Below are experts of layer 9 (counted from 0) of a mixture-of-experts language model. Rows are named router (the router's row for the expert), up (a neuron's input weights, with its number), down (a neuron's output weights, with its number) and show model dimensions 128-255. Each number is 500 + 25 x the weight over its row's rms, rounded and kept within 0 to 999. Numbers have three digits each.
Before each expert's rows: a language model's description of what the expert responds to. This comes from a sample of Wikipedia text that the model never trained on.

# expert 19
Description: Institution name words
router:495486493495503490482485497511553491512492453491494476533525469528494498522429476502512503526491465479521532495496496521519548520427517489472502537497495573497441476486578482480470475451467483496477557515484488466482476498505456499477477559538511518462507533512501556472514484465523485462497503516472487506530526515514518504493517493515495511513484463490452486509484461517500514552474
up1:523501511493527448520473517452506499502487482489487473549476484512463480513476515485482533510471497507510494485515491513529522479435515472522532500496452573476461506454535509512503477485516474495477504437503506510477488518452481506531465476491518530434503469457490490509491487492484523488493548525468507521503536534518473508491513529489489495488444497497434477502478486504458460496491
down1:510494490522500519522522462495524548525488497491471497496506488508483483497510545556473554472492469513479474514405480508477489540523516506515518505490517516474496532504478470497539451528489505490536516509494459482497508504495462489486518496527510463531538494482525491542481453500458518482481482508494477497512466511470485536486510511501499520479465494515516516503525463450477485490492
up2:480511495477531512484498460536487472520473542496508495512481495474513481491534525497511520492445501519525501552499488509495517485484568470536478490555511484474488482477502483491515480485465491496480433500524515520492555518464508522483514534521460498437502528522495448525467507482490492466494502530499470469481490480515467526518505532503508525515476521459495469484505475512540476482513
down2:460539482521525502500534543491506496479475542518477520507513475487510520488527511505514533494502475525502461508483469504496534432531523462536460471508494522488476539501500461505515490509475512496529520503518472505494516527524530525532505489493445529492540478471519463521460484526477501522532476505530480512497484491502487443508458506519555454492520518496461516531487483514455480504527
up3:542489458526519530520502518458478503509474520535560487522480505494497516518509485489498494478512532519520482508500482516481494520469471461489442547515454532437518497515494493505512516493550502527471502510511498469509509526496551507530502537502512507445472525505511558458477511530525471496484502516527474486474518497496560485507487440505515475534526506508495506481519491535474517485479
down3:491482506509518487541522503475483507486500515468546512502486517541454527492500497471468493489473485534479494497548533547483481506465484456492500491471459522489500490491461520488464506463525559501493509498540502480500527484506500483513547522487560451512509507521535526510496503543456517503456499528490495483505500466523494516504476480503464493540527488500473502454462511526511491512509
up4:502500527471456448521508527477539492514471475497524528476496512490493491501504480506496524460491495490529512476515499490497505503466525507510522452538484526507456469491512492489489480471501483496531481469496480515444521511504487457528513527530522508463478492499508435498513547503516506518508498504500474477509506587544499507506488514507492495482506513504479519523472454519526499561473
down4:514529511527474512508539486517483475505499547550498471532460492507480554473511502520485538483518504515515469498455530529485459525497519523558493495455490494505473533498501473491527489505504488493540497481496502469524505542545516469517534502490523495498509485476594499540505489471499534511509497523496498511511470454501504502496510499530544517485513481519502505523508486514483494483517
up5:489489523544507488485502473517483486469513493485470512457516492495470514478521519513510449540486466502467550488506467522524513515492532470477501469494496492541519502538482522514499475508481470464451539536520505516529435471511505512504518520518493525513476495493502507510513546555526483490551545537496470515512502475516490509497529497478513449444489524482507541527494531522434523534491
down5:514500507503506454503468477503508485476505501521523503499489486499483498529495497479520458479494498484511554509579533514472501488514505451475539499520475472474504494461480544514503480536504462458504500500519523518512503503532495519541515503522510506519469518494469497476425528483481492535494525527519518547505517469528472523509471503429506474435493513534514474485530517498508505532497
up6:470518501546520482509497511501456488504482484524528570493483550504519492498480465491476506463469509522490513508539515486486484507504520520484522469460477459450496477506505517508474463506550504472513533479447512501507487460479488504539492488504472461508494516484478459503471506487455478509481507507524526482525505514522498518485484522556521461515489507522492482542470508496499504545495
down6:524507515547493504509495526546499499509488459496483461458543472499515549516455491488525491494502493503479536500568509520487498498465497519478488477510466527524471475534524501502506514491494485500535495491506504492531503491498491490506501500461483521485475518494473509499506549502509525528533465464467495505506497503538498457489490478504498478517559452481530500516503497456495511527523
up7:497511546472499476495460514521494547471475475471527495462457490468503462529499565506528507477481479516469553495522515507488498518530484524495510485495494521475481524516475497445513460469484490505505478512447471549452551508500552484525489502513507498487531528492486510512507538475498479538504540471506527505516490571512489487475517500495488528537505496506549537508484515475484536510494
down7:499484515509461499496497521517499532498486496545515518520503476478489463521525541465505480528512456461488542493501537492480529511509506477511464508478498499463453546483510519532495522542519448489526500480454459458499544498511481511520533425517479467506523497471532480496469499468537526519452518510527492536500492504491499505482481488486468474464481489520526539501445478485486504523529
up8:478443536494513523479496525479504511509524501502474530539482468484507439530525493529503526501479492494523508526520502495526469500518561509504480545546519513465469456515500505513493530480455481511465497520497501467490492502483484524459503533500495493446454504502484511510485531468496508479502513478514519494529497528522497472514470489495500506515467526505475480516522499515491479499518
down8:480569543476509476499548494512529492483536552544517482507497466480492481498504512492505507511511539548508466525463441485509505517505580474523479479521504506523498514473512448479526506463518507491528505489532457512513503529517519469530553529512528497493558492485528502495522511530496508493501539526534448445503460517504487487504537489536543516503474494501453505492494504510505446533509

# expert 8
Description: Articles after prepositions
router:521524516482560535504525554518460496522515445516524482498493493465536473445481546486499441522508469453514479511504524496461504482490495472446494461475468491433528496508502497500520467473462513505538525480507511544501481512531521512500505464466483517521499505522488523506471484524496476507490461517482485466473499494493507520504514500534453504526565522494493507465480465524486534499511
up0:467524467491540438531534514507472490483510498493430529515450526456491490516473506514491500525481500501511500515507501505506553488496501510510512474511502503493485506505529482498488534442480455490522539518532486510499534476505472528511506547530506489521502481498547485532498489537508495509510545506479522526554493489503496496519496451501518477512475518513508524474531501493483477508441
down0:465476481490497509507462451515528471503484502468524510493483472482516475469500510516506494550479528496512492536474470550474540483491502494487506506469504480478480510492490542477487501488510521566461511481463484467522506476517548459487533522492523464548499499500500467533476524554478496480534549515507481474529492545502518519495456455457551490530449500508530517489506445501511473519533
up1:540523555522500531487547494500492498522523504542488502517460497489517505472531468487471438522502454481481504545498508519501544447483508455489560484461491474489509508519457546523495457505495528517521510476495520465545505515479552478515518470516485455502492474506492494542494486486529489538474491534500518512495492493483504515576507509491491454507488496492477548526487518470499486464547
down1:501506468501484495491498535472494516493485497456495495528513444524480515486507501496509475516523494493541459514563560473494531497495485525442515468466444474512499465498527496493487506488465484500536535463503459531525509508455507505465535456516498510491481518515459500510504500528525487477527470542503487539508488507471510507540522467509510507483467532496524528487490522508476506474526
up2:517471508521503523524509528504497489474499488528558532512518501479500546499507495462498484530471455478482490546491525518461502485470489466553515469487501490478498512494494493520484489495510448537491501450450461514501498489492544523509504567528496490517476522477495500509460484496487467583497506512525522477482475519437526508475503512461525529511525536510496535467555498452531513458519
down2:472476491517535476492511528457504519482437495471551505513514461489510498538495530498538494521501472519508458500500510466532529423482503495506510489461488483522531554517485517473502494481539471461473540497500427536497480469481503503494542504495513515508491542533468553520514510474470533496483474512533487546457531504471480498476474457490515501507524511473475500529496475516523500479488
up3:526471488497490510489511489495527471484512500540507478525468516447522504496484499431487487483486505493529494525486450552521524448498510466538511464492488476499495488519511562467494539515526439561528498454473492490545470512456536504519571507535502488525466494468522543483491478539469493514494524485490538482482510551470516521509501467465496487514504488493491530491505478523505454501532
down3:477535495503525474473500520504470536528490498504525521502464465488497564525494518460514499513495495521497456493466518487559508490469518523516453510487498469484495504470497533484526512457542474449500492475513455523499506512465520501488533505520494520513495518519479541488498484471461494491507487495514477557479502520468502453492469460494545466502511490524482542473481494528543475493509
up4:494511505515506511550529513499471510452487523504486497469540532493477457475491531507504535504455540485465516523482460512471501457469454557535501535490476517509529489496470498505531508487490519492501510523515509545511540465514466496518504499502449520489451465494471546454496493480463471502501472488528478501523492486517480543512491569487531474482500526501493523483507485501447524499484
down4:455528536518463483512500509506470484523495504522463501487456479542509465514535510488490501512529500562479510522451466522475482472501535512533514477525540525525482483510457466474525493523461547479487490494485479554477501483505496520524526500506445453488498477505517467439493478515513499511491502497486497509536530531518526501507489522555545487483488539530491520488536502538540494454472
up5:523453526538517494540499522507524493465505463519531562516506511447456530500526459475488447528518475486484497536523493531473543514494531456493540472514515507466497499491489560532497501496490458537473471459477485497491493533504535523504558516515507500540480510489481474517495516537502478544490521515542491476496474506487527488516494494466507528526519546501520551520511474492520516470512
down5:458484513519530513481502507482499498456426510475504509463495472498504522516526527479531511540540467513524440526502509439499524466503496503517497482474508471494516522530523517492510502459524480540472527482493433526486493481500517521453536507495492517484481489506473516512521487518530498502478486509489492529474503510449497502515453435491513531517498509517510506507486461563553499450507
up6:492517461484547429523535481498491483476496493516469510468500514513496508479507478467467484491505510538487498489479485492477525530460506507499505482541514536505496506526495489500527511479515484480529519536510473547530523510489463497503463527480480483539502503505521481528472504482485519463520508514542544499468542525533495426559512507470505525506485503460498505493471509525518500455482
down6:494504504458552490484450508512459499489480502471517535515528472478524492494479508431492517493514472495540483507494439466489527481506505473499479441478501516498416504505529502506482483539513492475543490453507505518540441544517471511498481544460439512519450495472478456455517477498509509529466466538515482487481505503527494495483508507521500517469478479507525525536516442502488458497516
up7:504517453483523499462495500508524477486497499518534460543511486482512505482473481496537506526533514510510478553500505474565540566485518485494480563521504479488490474482497505500517486479495483493488515552504481518516496536502543487525482534517513514505510488482470556505476547466525478507484493503514478498476492497467498456504496487522484431518505537485511528503550501525515535443485
down7:510465505473517508499500478482492463497532509499518502479484511541456486476477461504506514499525471481484494491564503512481531488447527495529505484510509522483498505476490494492504508500493475521463506528495513493503533510528461483505466492509519475480503500471488514480507508490509506507517483515500448535488529479528512475467538448547300464508520486489520474496482496500493520481487

# expert 15
Description: Personal first names
router:470534489476485533469492500503528526519463503493550463478524503546504526502470473532515521527463472508525463536490513495445509484523519492496505486457512514520468531499512495532507461514526542490495491526471519425507525507531487457465509495486497471491538470480469498532465478481526484518451505525485485446525495466486452513465493532502530532519521489460511469518545515459478516522478
up1:520500517508520497468495508454473495486504506543509485518508550523506457512487508480518532554499492486454501487487495497534481505487494478502492536498476530490517494495435527542516484461563500528467505514458494527521502518463504504505489485451544502500517493494518504537474532505494526495504490476520487488504432504501493487522511518501517430526556553524549530477491529507480527490524
down1:496503536494500551473522514488523525495571514531492484492496469474490515469448505503505494512535494470518490519479512494465481510500459493520513509526490527468498495475502466526502488478491487485578514487497490460503471500459484490476498540483497472510506487499490511549525518535503467524504496507489518474440511517531468490479468522501544455480492543496495468571496475474494489463438
up2:503514536480478513488470518482468522491492546526509502523484509518511566518482477494460441535488476503474533455526494515493498512482486486526470535507512496468503462503507528471501498546530480479491532506515540499473470505500480465502478571528507514472483514480532467488487480508512488470507499506487552496481487508489475495495541475515483499522493517505488507513493511499512466478513
down2:493507504495522502459528495535483472527507507522437496532525499504513488502476511490488528456545549521481530518534501499513518508478521497504506535544488482470462464472524526532517506501491489500491543475474475443524493518506489496504469482484496532496481502498499472506476502535493516485487522505500480530494517486484518491532511493487509530528531504529526489503533458506497499485456
up3:486487480477483510486452508528480539489472483465528499528507489525519509523531492503488418507482485460545507505495435513509484463452501506499460478533479460422518493496496509472506509486531457489469520510503531494472486488511479483481472476539537507501521477515517498499466514499482457476528558498492495542505512493494480459520537471545524539545523524468507513497524531539537506492498
down3:464518543517522470489529559534552485490497510510516490530486503459502460482485516482517502528506532532451524558479529463501495469455460507493507499559494494477509483511549511484456510502515449481554528491470491500491509476539466524504488498508484498550503493504492485503489513460487530490479496521538503463512489522480509484478512504482497510510496509534469536548514492522481491474493
up4:487487482527468450517521514477526499454498506530466466499475539499521505474485524480516462517513484512501489471526504491519514459484504484494481473488437542437467509497490552536510489503532488468511529498512496559517505510474486496518455510519526516512481465484546492560517521545493505524485489486561516528445534548516514458496484544465496501519479523465517493493459481491476494503512
down4:554498522519529450534481479478460514522535516540469469461467489490464484538499468484508505443457520497486486545498533513492479514496527503481513497494505515520505472487467488490510463439481550506476511467493507507533525447503492514535532464493504507464494471515459510471512500531509540507459451481513502498477476504476489488485527474476485516545518449521518487537490517502459517493469
up5:513491515462553467480524508446494492524533516511504490479495516485448473502499541467488514487505494485489488508538470484485542529488498520500505534529549524486529529472484467481508523459495468501480503513522517491500544476470534563479545499534486509452486498496500515507503487538493551471518503484517469457505462499547527504516533510488492522508496525460505542462506484494450478487484
down5:461483482509487520478497492494502502493500495495483475501507514490511469444473481455525468518516546492481493544532483479523452493464468482503472503501517534518487472508511545509476546502493541521526503508495484507522479475493488505468484494470520493483495450496523517509470532523504515487513547494493489497477508494513567456514505525517532440478504525520503508515481533531530518517518
up6:495507510468459516480495518474502523529498511548501484533515481457518511535489524486514514473473534490467472514482522498489540480489506514505506464526535482509498535500452531525549492483492461486470518509547473497487497451525506465518474489536466539482490493485489503490491489530473492540479517496566465524477481500515517530519511477486487482537533534466503514517519480493485517493512
down6:524491491532513520534470541513547468460516483470534465479495524505529510503525485491499494517505482462517478511450478528506476503505492517473534442512495546510484468515521510463520520485458500506538530515519495517521497547502503465505509580474482525516446525507503513461491481474494507533547483483493513498492522491542503483548495564459530514475509518510503523483529518506491467492487
up7:496518497444454523536483542471451487485528538534466515478492501455500483486508479480480482484508499524510495506477493490460510468483460502518503535548463482509531498476496466447574497498496488444484501511514504478451551488495474481501481507497473518461479474481490509474448491500509466524523494503521461487499478481484481480514522491534513530479506554489511506526492569481454525483461
down7:495486495521536507490458507511489529543560492497511498477506533479512483508502480474498513503499525523493516498455485528472469494517466532502499509476482489511479471492486454451499528503531526495526483593558526513487526493490511525497472505553472460503485513521527524473522483452510502472533454498501478527491485501516501442492521535475518473497458409528500484468497493497543482552539
up8:525507485513499516518515476502503508506493496520476512463496481516513508494537455494468514522496543526522485491486486495470539517513498465536479523533506493475554483493461503538562502491502500502483491474489504477511527518508491521491526466479508457470525548475529482501498494530513482527492482451503493479471481493495505486570418515483520500461494545527539516491494534499472525507466
down8:548519482459509511505490495490472487535505487502498484546535495495522524505487471485504510438482495535473499503462495531518573494540547513470502521494510487506518442509514448502539473506464457454500530516526561496517493478444512477473480498520461510504475525496512494526503488481527533473504489503503456495477536477465490524481502506504526478517499448448524464543540490457465476503503

# expert 18
Description: Date-opening on
router:488551478513472480474480499487479513549471496525498480498497458502467528488522520519520501480485523535510498478464490472504459523474550493502520546519484506506493511480486505512509519508468543486506548475515462535539469452495516486482482530500479484522529448481527489493470472451528483481527524504495505503494510494480522467533529503510544483509454527513518487491550495527562463513431
up1:486513536519526507492521486450499446498492493534468486494498535472489515491474501486486474494490499526499496537488482513495495495484507516515497475474484472505502505487479505471542440487524486485479567490513523488503481492430510507515489526519492483488430485504549481513486519541470521504459504485490505505464515524498527525533505545469496471499506547474530523454482494482517524525530
down1:525486534490502479478537496516492475490559570500503507527478512508494506519521523467513487498458488509538534456483507531524481503462487466498494517505446488488467475464470487509525480507492499494465494523491535503559495512499510498499510544518510465534514480524510486503457486501477470481423471493477496479461486544508534549516462520524538485533494490498543520499455523504483493513504
up2:516505497546511500487472474472494496471517509483488453466475505493482519529517514514484446525517527468490570501467468484560499482483490497491509521494498508508513494595484507510526525506503508535510551457470503555501534511505492471461485472502494483512505455466479515515478530555442529530540449505522440548505445525512534492488542521522486524492523529493513524500534486518505493543467
down2:474464517524507486476466488511550526553513507549521503564495481465499478480510517482494497526528534505470552538545501452505523524511505523491519498506506531527514496505488517501516544521459502493535475484458456501519505463493509490482505483527520523493495514485514546484516479512512495483532522511462513461475491501507501556495514519504486533510493502511479496481509515470457478488533
up3:497453485495500495512477488476517502471497513505503469502502482481498479508510533510513516512522503544485483518473519566496481519541510529499475538461473504532531510527506535466568509535491509480422512490511499519525506514507499467471480468485510464523477472485475558491447474500453512509510544507483494510469499510496501504534517491512551496458544499519513512491526498532483520506483
down3:469486506483468528524496500532534480523481479487478467484479456489539505495515531469490482535549519473454499498585517499477555501516512534542494466507472490492517485467488475503501500539491488515500478505503488474527491487494506539459505496505512518516487539507520473509533473525536505503455518517515491475455512508493499534515488481479486506493541456469496508475512495545493514512507
up4:480435497502519535473471512442514496511533486522539489474529498506494523472472493507515511488512457526482499497528509473497537530566528508521493530454502513491519481476476488506484460498484497514444522468454516497506474473513500487552476471486478519506510471505512512528515477458456513516495457488507470512499491499504463486487485514520472552479498524467515522559515486506439520485496
down4:494513490457491494496471501492480450515510516467514460448495490505544481511497492497534488447508475515504511525512499507512453478468503484518458513503477494428525460501525508459501507513485504485498499478488533453490514521540512498540479500524478503545535465519537501502456495506482429520504529508469517488510508498513525537516521497493515532469497516485490474518506506535492493490482
up5:512481506515529523512498496499488523486502492456499487505508553485466488505515483441530474498438495474487513483472512514502493497489483507547514464512513521509546526467515492544520477496531459526504523523514528492437457484508511575492525482510485493520507462502511492491513480568501471492518492527511442521505489471476511472503493504472512483521542501474478506486493529527522524481471
down5:538491521510469519471478511489486544463484518488460515504502555502501497486491496498488497547454517522499506510484515513526488471532464505517508427489484499464510466531507529474487510531505505501505492527498523527448539545508512509502509531495502561522482521475523476503466506486499487491510530499545456491472549478505506486502453504460562457488507488485512462510490529519500486519501
up6:515530487494526451474577511520502463515489516488486496453534473481493476487495509473495452494505519568505466519504533531533511485470491493513521492469501494511498516487524504475494489518487493507512499506544486468532478504546473479500487521465502544512495457473520492530480513483484527542499444479482470508510503511520492486498464515448509488451489496471564522495491481528467547516502
down6:515510504481495488470489498474475539450534570515529477542462495521513501507531499454491490499550469511492487473521503502511498493520546465511490511531495484480511516512479475469505511502490507510504477517483526505488517488478527516522491467488499487474534484517475514506522519486510435482465509519470498542488515550469516543542487504518496498517527538529516514509449492473478495501492
up7:526469524455520479502512534518485467502489497488505480521567504499483482509466489479533484484462494548518465507511508506519471548472485517558449507512544517490516505491514468511499506530541506528449515528533521522478494495533537522526454510491540489503493470491487521481484565475490515492533495490474448510515510501480480499513511537493526453468532491493459506464491496491513492502473
down7:489478484528503436513474491549499523501490534454459525511505501546506506515489510529489472522510500479502508479443501505507462500514479483490488478451491524446514511495522530488518466501494521478487520498533487524508523497522481483523454535476552480514513472493481482474470509482475483475502477474486465518509481505527493514503518522493519485511528476480496495484502488513507450542510
up8:518492478487528509495488510492514502510513523463520495441522483498496514461519522502491466490505493470501471526462464508482481479472481531517481512485480496494518544495449492509532477519503479518465508452532490527516492492495492511491524532472522511508495471435475504520505481533474472504508514497481483505527492516529476535527509494519510451509549541491500521473477517504513460483522
down8:516506514507517493519491544501499525472467489525510459482487485491525488497508511482510484479495503518437511509551510480477533474527465512508522515532510515500481490459543472470537518468521468498486478508507536456474527533520532512522544527509532497519492541482528528440484565512517531488478468468470494523499505525524506525504480503482515535513536525475512438509491421503488488468482

# expert 31
Description: Numerals and measurements
router:522478488503495500506485514484480491485539538482474537505455539506547477520533547500490504511478511510531494469501477531486516475492514519506513509528469542470495455479478491517511495497482465481518465521498479548469522487514506470473496492505523443514480529492534475485515528486456488464465483445529513491495489537541475467524460531523494521522518555553477475500483518530502501455524
up1:518483507491505481482488541499504521493501471542493482466496512525516494478511459456458475522475500471482521480526534503476509520514447505486489502547504505482522501479497483502464525502515516495522464507500517473502489542494486488521503556488434525486489521509517479471502482500523520497466464509451505511486511466501506532535476492472483459506479530525469470434492473489524532529462
down1:489476542497508455468465499506507477514464479492489515489468486505484524525480487479455469477506511472468484489586517510478489498540480478523489513524518515526460493506537488503441480512542481524567494477504499500485510549483463505536468511489491487556546512526524534448520479543530518517517527552494502496492515464491484530475517522511487506493498483460544457480494485513510495509530
up2:520522493478465489510437460507501513453489523521508470494466505501474490460486498522523517500479513504511513494477482529502471510547497504509501482537501507507472514526483477512493523490501537585443485560477497474488521456457489480484523445470482502470503477490421504517493475469512510506492535500524500472521478461489497518470498528471521508492489467513491499488475502521495538493459
down2:492507521517543479490554539447509494470509530519520509523487533483451470484531540485472499564464497502496495475495418503511531492493503525446516473496405494470548498503453530515485500526486503503484493562522463498549533453506512518471493463495515484455472490487499489537492523477515489526495554537503496489456481540510512476483493470488503483540518495522480474510533503477471507488518
up3:530490518483475497475447509502486479470474506469450515464458511485517505498473476472471466512515483534523485492519492488501501520507494515496473523486506518481500475526519501464477474557479511478473502522514476525445523523496475482511536470507496470482457533489500532527535494470492495494526467490519515488507519535525459451558478511490499507452511531490484501465461535525453552497478
down3:511477441515537517484496525507502492514486526510477507489511543476503523495500488517497515489470448489478449519501464508500534499524518531513502491469487469520485526516532527514500509498513510495535465520540487485489476504483530495447502470457533464473497482465453504505516495501543538477479498522514469488539485457514518501485495464494510584487497469490478449503501476509507524486520
up4:513496508439426542520434511479538485478490508522482501500525502493550492508500431522491479473494473491498485518525552444481509527519492493516466470504502503465530518517507545491483474526532495479529494491506510522493494514531467477525513496515492480511486512480517512509474468521476510482531486487523506473474514504533503506506498507493482518470523491483518493455506533508488499516483
down4:445476507505515483520541506478509497464482486475500534485498452523493497511569498482493491510506497562456498540503489488492502559476550533508540495519534534458450508438461447546499527469524511451511474517484489514476552483480501469497550561503496464510507539542500459487518525497510465496532495508513504500498499506461538516520483501502517516508518501499485456494532528470493497464482
up5:494513493479539489509466487508551501508517564525462450508508502511497548531496495542514498480494460495488603496503512461483486539469522503527477441525510525531515498503536476530512490528501463490491491499480467507451482475489492514513548489470473488470496542505465490500485490479505554488420561496489486506509490487499507488529498509506498480534553472506483506469513548481505536511490
down5:503486482547574501471557483522486560524538490520511488476500505527498530462507510490496502525518486491524486510514510514505477506476516503528469500485547496519491509501469507528496485545485498495467521488463505473525517486489517488475557469477444486458491516493487505543500483515510523568477490519427484501497508484451548492474525487509480472508524471523509463485491438491538522478496
up6:522486473507539510503486498543482455535533526529492480476520530498519517500494481493517506519489495495480496494473510498538509463520518511507484480522468507501503516498486516501497483546521459493444498514482490529481475536534539482507544448517500488521500510543523512536506531450470484516471481466506480455518455513499514483515519465511503556521541538507509484524522501534500538500504
down6:487521472505538458481533514520497531498488500516512504516509557510478545506505477472520518481492476482466515492555491551482469498493537522517493433501467469476523517488471541484483490486510488481512509506469480504561449510512527474474544485501521514483518501485464498518508510445469457536495488495470461518540465496497563524480505463489470484499534468527513494529523503497485525471507
up7:503516497499527484464510546476527480495483556497557470486489537514499558495478508505510486452491482531468486531479504533527502559496500509526478518490495448483497498497482504497525515471526527504480489511453498491486477491500549531528501512533506479481486506522514551465494476473531517500492503535480526490516520478454541506494471502530541475495495515468499544477537476445466491489463
down7:522531522484528511549526497511503492490602523531500493504417491494479470531510528470518453490520495492479499506480514498492478513493543469461529477536479508494480505504463489488500512499485513528519485475520502489488531493515522533527484519509496529516548498543536501501504510513517488556488498502506479486466509492481529503492536555518496513489486489543445497492474454484494511494491
up8:467489514539517462519518504491468483463534483475477493495478493510492511536541515527469478488489487484476505481495491501517527472487499476526437470507518536523549511503541500494489466460495495484521505481487502520497510507505468488546509464459513509505480521451503512497497551499538492522523504479517501495533487495497471496499501500468536471459520509521547482477509515506488530562517
down8:542490517506463449502466562505508537485476507487542524493491504441513558486479519499516497438463486485499480530504480494497516491511499523523488502516489488542535533501571502462496479501468468520492482483532445518502490517524476514497548497518479519513529488498501514478497488563496456501522512507508510521554526507491527531510473506458526526520506487508540491483505484502532529533519

# expert 0
Description: Table and heading structure
router:465497479501519478508480474517500442465540487489508460470508490496522439502495486512539529508544492500530552520500527524523515485515494503540482486469490489529512492509519531490514526506514524482508515506509479525472503489539537495500490506510511509503517492521521503482434499546541504479545504519507494485455525466510545484471515479463511506511513507494504466531498458511486471534514
up1:471477495508549460520527503497466497468489521524488533487480479488464494536480501524490503523508531489495486511500530501520452493495478497503495506509497520495531560456495462550479529482535479481461501531477467500525485509458559522495502508417531511515490502471470487524440513476465518487484520454509507501513499500484519484467493515471513509509506491460516468423490530477472497541505
down1:490534504530539506479494521486485462522512509484466504468472517513496485487486520502490530481501478457484452499561506446492513513463487485521497477452512486501517566554512494446488510493489510480488481522450534451517499456467453521470479508503467486518501509489484503509489550514528519473500498530547547475508491498526502543437549526485485510527500526510539500526476471476508495500483
up2:515470563460503505517528542500475502482486478487496496499520487532470494522534497479431470489464483461504535467489426509516495472431435489490516514498537436433500487522475528511475490504472469513511498541486513481515516524538492479481467504516497505529485533491520475510512471540504507466479493498530488479515507492515493467522486498550478492507480486471468506498496473479530528458506
down2:497493497474459489514480459483498472493498512523484461524472448459531488532508492529527505534524505507532515529472505512551481532545472513503485551434470476484511466478504498455501475533529505497543496510493523467485505496472532537488493527513516500480533495467541459465490477531518550464481473530490499494456517480482554512432510458494493497430489512450499489520534507511538465510523
up3:507510454491524502505533492465463498460492518444525535486482508529527492468511473463503499535477504528480522504465506535503437438503489541507517495544496504497520511469502522504475520450547519483491470499464487561501477534496482503493467467464509469512490463508487466467487546522490479517483464518514499489506522513540509505474479501506572454573444534483495510474438475485508528493492
down3:532493520473506486473481531497472502463506510472467478468489479519511514483504533553516525494491510477512475531501450525441446536477458512490495491539497531470455502529469515482496457477480523462441528505518473483462482514499486493507463437479498504474522508476516472499519458477499486515495493536484525477470506468532500503466461483509468501524487485546475500477483469505513495474474
up4:535505484489523493492508496459469507516481503495498478513511509544485498547494512509498499489452499502501524491446457500485498519503483488492471484485471529476508538525522478495485523475555525513461500493494513535507455471496494512521491451482539491482468508528471514499530515542535495486491479477497497472535494495453528473498515501549527522553505538476518504455454500478491491526495
down4:504505515500457481476458490513472494521515526499500491508478502473505539485490489484517519474520495481491474515482498525546515480494513477547493482437496528510496472502540509476515529498537479503528485472458561492516521529519470519479519449484463499476524499480490469475484469511486497526486471506489499472437507504498492530504494543470502550549458499505532519488509485463481491493483
up5:472481502528489495478471486513477488484501443483506495466498508474479545485520469477468448503490519474490509481492484520580479515533464482521512497532508519502535505484487514528551505537517487514492495483447528523487522512541503544489508520537530496507445494484496514505463559510483483556554506488504477548482517496483514464496547495498527471515498511523529518466490468464473546492545
down5:448477512524513516507462494526515569525490504554492473500494508527520537446503473524506497485507489520487499475492465464495485501554499497469487441488499489472543490489519501552518521572548486509515503497501521466469467541470494476498484478462481491500472494550461515501523501507527506433488514511516498502485564539504512522473508522502553495524508466545494444523526490463491474487532
up6:506496526524512466534524514487465501490474460528478467515461517491487506514487537482458504471495495501508520500493498516546536498496497493495464500524528551551506532542500480520484484453548522494480499476427519510504549489516491516507475489478509522503487505499526472506481516524501486499495494509546506473484470482485544520479538505516501528526520513505499518458502472494474493552495
down6:501494481501496503445445503544481519482501502491480517480487473508492483475498489490503543480505517500503515537523504502505490507504483514509464527484482469492491463482521523499516498504497541493495482510493531476538489564497469464545524432505513528480474512484510498495491470499510470483498484526486510559501497488479544477511508490502497528494504514503529513460530561501479508506485
up7:486502528512480497530526533523525512519502496483462512500471501475517481503534503521395484505471541519487458531514476492534503500449459504522519510493473475491507528531465497472503546467501518499506553450490519553515510520461465541540481506531502502519485488470505479507473507480473535481495516508467517533468529512517536498502511501515495476456501510493526518515516470482492471500542
down7:466523538465489499551489509457470487490518526474481483471511498541485504522500464517498456507471496491492497525469469505491493495529528517493475510491492504511501473446521483456505503502533499504478506484481520473448505528529460541544502497531485499510472495510488504437476477491478509491504498498528532504503488481497539527527494483512517508473469506474479493487459528474467518546486
up8:469515517466530463505522492453502519455495503569536509486489480475495512500490523500478523487480450539484535523494503543539508503513528494458485488508488516537459523526466501453481520505497437497488517526503497439504544505485499489492507493520512459450510520469492468534481536467479505534458487485475530512529484528482517446477536513513497505500508509492508508520511498516537522498519
down8:498489486544521504465520519523474502526490480488490502552492547510465488545499469507517453477528465516512491475524501524495461486483524527507494452525467535450508516506496488527493416475507488533505445511503500510517450501491487510504526479515508500518498496511430498536534502502549495535462499494505470520487482520482474498455517500472502559548513492472499510497528507498499491470503